From a checkpoint of a small mixture-of-experts model trained on Wikipedia: a sigmoid router, a variant of Adam for the experts.
Below are experts of layer 6 (counted from 0) of a mixture-of-experts language model. Rows are named router (the router's row for the expert), down (a neuron's output weights, with its number) and show model dimensions 56-111. Each number is 128 + 24 x the weight over its row's rms, rounded and kept within 0 to 255. Numbers have three digits each.
Before each expert's rows: a language model's description of what the expert responds to. This comes from a sample of Wikipedia text that the model never trained on.

# expert 24
Description: Infinitive to and modals
router:089162128091093138167142129140115151128137144118122163074127114142111121084157112115096091143119144166135108150135112156106081171151086145157103132140107095123119134130
down0:117098124131157117064119134093171130101144114099118075157134084088095114149099189101084119131119113080110115150134115120125123180169116149147174111119108141132128119134
down1:124114134084172109162087112132152158132076148157158095090168155149115105137184165165152144113140136087135145126134121138173104135172123122130133128094128142078073130101
down2:125154112135138141138139158126122129117110153141098129128164181130147100120134131147093123105120132134183130134166078104120158150131147085122094164140128074099149132103
down3:147131128157129135115130122102126107084137107157102089101121127112154160093147112145126120121115153134139120160174146142131074173170157106135116118121107122126120133173
down4:126117097150113134183103113134099116171127138144123139113073134122115125126145096097162168104093123151127153134127160145122176162116145091206165126153167137133087119085
down5:110114115077130118122095131131132115104119159151144124066081121148149117111114130158110079116155094171128126122126139113139148187164124118156104124151161108137145139095
down6:124141174135156151123129093112134136159130154131154120146140065136119142111129135111113145094118103103150110152099112169113142113124142155139118114140117054152170106122
down7:102113112162166083135105151122176086114177118122120151072152145154142129170120088130138127145144147082135133117095126161132119162129151140094149143123084137136159169124
down8:124134111148187086126130117161142154112178121128125087129140110121102111121152109166113155113139135146090077147147148145129128124137091125089108131163139132119147098179
down9:127122148156066093106148129140170125131143140101125105118078123144130119098133114084126109116173113141122128161100124141176166080074113168122101104130123114124157146138
down10:157080141093099162122146165137123150084149126133168144170109178126088123119164105106129123126138149155100104134113073162120112086101135096133108140100137136120129116120
down11:138115147120143110135154155131166153124139116092123158108152116129107151128146130142122151114112181132135128150151112138110133138126154140108164108134134139113180099146
down12:126140137129123150109132099126111117141156115132129143076127113088123092143168133095088112173100118107095118179166124135118152133134108115105153116120150144170155147119
down13:131134122141125142131135118077115098142082146123128128106133130161160092091151139118122121151125141131110086119123142109100154127120134113135138160120120093129103123106
down14:104134150147180083068134185102105135108149101145115110098131112136150141132127144113129135110084172108147085135124089131109138148151151133132156125127129171149131138155
down15:143090140142094117109120100171081120147160114130127108127131160101091118159134100139158105098131156085092123130116150189121098128158118100113103113145137097105115153095
down16:110125121100105123196132130117155123138126121147096108125112114155142101142123138114150138167123172120109121122140121144149088110097120146117086127152114122141177118137
down17:138103133125143124109125160077139099130125142054111126151170122110164101113121155097133128099120091133138136136074130114086108095148154112117161118122134129107111115071
down18:180089137125136119107121081127120108156111138106115110134146163148119098122113095126136092135179124104130114134108159128133159148166123122133129112113146154138088134112
down19:131106121144117133157147113137153116088128121154128115154084110123138098097136108098132125138167159113098086131145089142125127097135127083104187168143139128174174121097
down20:143130127118128122091119119123146096138083099152124130113121153130128133188097088151149119140123136125071167090112088154145141142127147116145143128102082184171164108102
down21:081087103121120150111141156104125161124121112163123128124099133114133170109129123155134118112097151139077110137132120079121100121100117145155135109118099082136120138144
down22:109105141130160137140129128146134099148145099111118101136144139127146130161154152098101164099155125141141139170156077142118125108112080173137122121144125128078130108118
down23:128136182148149167138121151141169153137118129111161095153097145104141150147109130129139143143139104145131140144128134161077112088156141147135110134128094110105150087154
down24:138122121142124121130128138159168107139139148137149117106137100135122100071188133141146088142139156122127122125181125117118095152194151094114116101134138133112105152104
down25:137149098157088120085115103104110134122140110143086118098121149162125130135133138199072110109116125105108123127123116123103166170119117091129117141116080132147109096141
down26:120155105078131136157124183146089085137102148130138155178139126126119073146123117143097139110091150130145101135114130093150156133147123118175173153127122089114087137142
down27:065115125103126140139134151127141116159126158173145109111102122103185105110155086132116141158147156131132156131128123154089121135135140107153107122134111109195126101110
down28:139176138139132097096115096176118099136163135097094106101106142123096136113123100153096167135144169154158122149110132108114142082120119144096147145137120120131080168135
down29:119145118151111098114178134114148116115082124138163095135147185144108130135122167165127119164115150140127131114115159146139145142100148146116101122117112150116144184132
down30:147157149144172126159147100128159161142172137143130175151116111148109150159136138120133111101129116155114153102135086157131140102082089127144129097170119173120148131054
down31:169182149109111137136146126132109110118111145107052155161114114169082168146119128090110121134140073115134135116159115136092136110089135077145154142134129096138148119160
down32:152131156139169094173117138141089089090115140101132169123111144134138173144112129172094117148142143138119110169104184163146154128109136160139116152157101112166100132176
down33:124140129115105142129181154116138157122143111172092126151105107111165195164128134088109103108136089111118108149135097166155145124117122089145129120119118139125147092135
down34:135120126110085130103163140164171125117098132137116132113095096145132132127128160145135132133152131152122127163124083169097071117118140160124131157122160132119107188112
down35:138158123107104142176135151164128166097120129130110138120131115148152129106104146100091129098124150111142105142126134127119135106091130118113102157128112100112136126136
down36:143134103142132154136113083117133108107097144102150144121178122154106163118120112108136152107123112122109145132109123150102106110175111159174107165116119112137107154149
down37:115138155140111148142124141145134151138122102126187129183112127156100064137102111151144127110134131160176148104110123137117111106100119107055102153126122143148132138086
down38:118132146103113131150058079144079110101128146096105150089085135134141151112114102114122100142129148123126176131158117111125158145110145153154127130117097082149125135133
down39:115170085106134126172147158112169125123135130117154167088139164131123087140131152146127104110165109157168102151102112103136103086106091147092135161126136106086116103107
down40:129142120155138098133125138128143103160134119091176134140105160140150112087121116151163125141128141118124101171110110136143119136080072114086152133107110149098094098115
down41:145149144100158118116116104164111143210157109157135103113107114144145147124141097132095077167131127123118144118101138156135103123126129133116145125161099143186114107136
down42:120107130156134129198109117092182130113160162160129121145158115162089120088172140087152140100119137131119124159130074129154120130129144105098120093159113134117124108163
down43:140102128119132124148154105115114148108108149136147140125107129141136108075168072139138143113107127162156147144157130145136117104135107108128108142093155116128106120096
down44:134155126114122134132150098130156146102135170157104113132172121105154151106122134105084132104117159175162132123146093106091096097129109138153164094120093140123101130115
down45:155110114144148142106129134120126102141140144120118106157133129129099133117123128083102129164079172143122091132120159131127151098100116173131129106129138162125111154104
down46:081172131098132118130133137134095107149154116103169113149129104124123126115189149151135131186143126134133144111106137128074131130133146119098121114135120140140150052125
down47:144110142091137133115139102138136155143141115171132154095129088126149123080134147123167125157175096118136128113149174144161146180145115145134164108162139120152123111109
down48:104143115105080125114085131146129145100096144115180180102132128081121109108079119183130114080075143123173174106137138140142138154124099135132112110124111087120135141120
down49:140099159112138153162140166137170124147138131140135112143099178122147108118135157116197140142165125127150127134113111160131120115144125149104134168168127132118142144173
down50:137106097141075099161125148143101113133111135149118166103124130107157191096103151167133106116153116091127059154159095170125160149125107143129164120127116129149120121116
down51:084083099109091163103098102141068147131156135113148172141116139133106112165136161088142153144144111157077106091110169111094123129109144110095119144121133126128169099158
down52:134177118172096118103170108144137140127143095100125082134112156147154096171148122129119099165207099121105124135132107094123126119159152143138088137119135163142169135168
down53:077124136118125128131168142112110187099144128189121085094137129152166095126165129170119124114180124128107130136116120129125107117126188111114073148160127119125115138107
down54:097122161112121103125136144125098126110114110097127156120111081112122104099107148105114121104092127141138162140148124139157113132125103200121098092139111122132088084094
down55:088141136114144097148106116115115089108146126080187153104138172100113090131100170115113129141107078139118107128077143113155125118123144167121148085139114144115151126153
down56:132089133142122159157134129136090138155163087116157086129171145111129116150138142138119133148129161134146131147114097060179193183099151134082169150082158147127165121118
down57:130104114153136150134153131129139133104161145114128143164173123138119113125098103138150128126109147148114100087146146106130108140147108152108103106139150127149091122135
down58:123123115100102146147110111198125095156120121096123082102142122134124120137092116165144094169137133115096092118097146154103139104138087152109142132117101101122158111117
down59:148126128145134093146151149121133155120080149165101107099148120083150174149110124121117175150124131143161145179125119137118105155169117108154155164163152140104117121082
down60:125127139129103140103092135138158132120160167117065077136133172173142083136091141103128159173143150112135139127116104146109166141104109112165130102141128110103153116122
down61:123124102127185173093125091100122122111110127123141116133110137090134164110119109134127086186140132113118047160139111137160140119117105165102142080132106120127134141111
down62:106167090134118148178171110164128143104172147106126136149105098165092100095175125153114117120135167111098094116099118128115136102114108120155099124101116083104113141171
down63:120121137101128114089151118134114116102100117096130126127110112124121124119100101097126160136131108144133115125138122168153076156101120092143129136121130147163152081143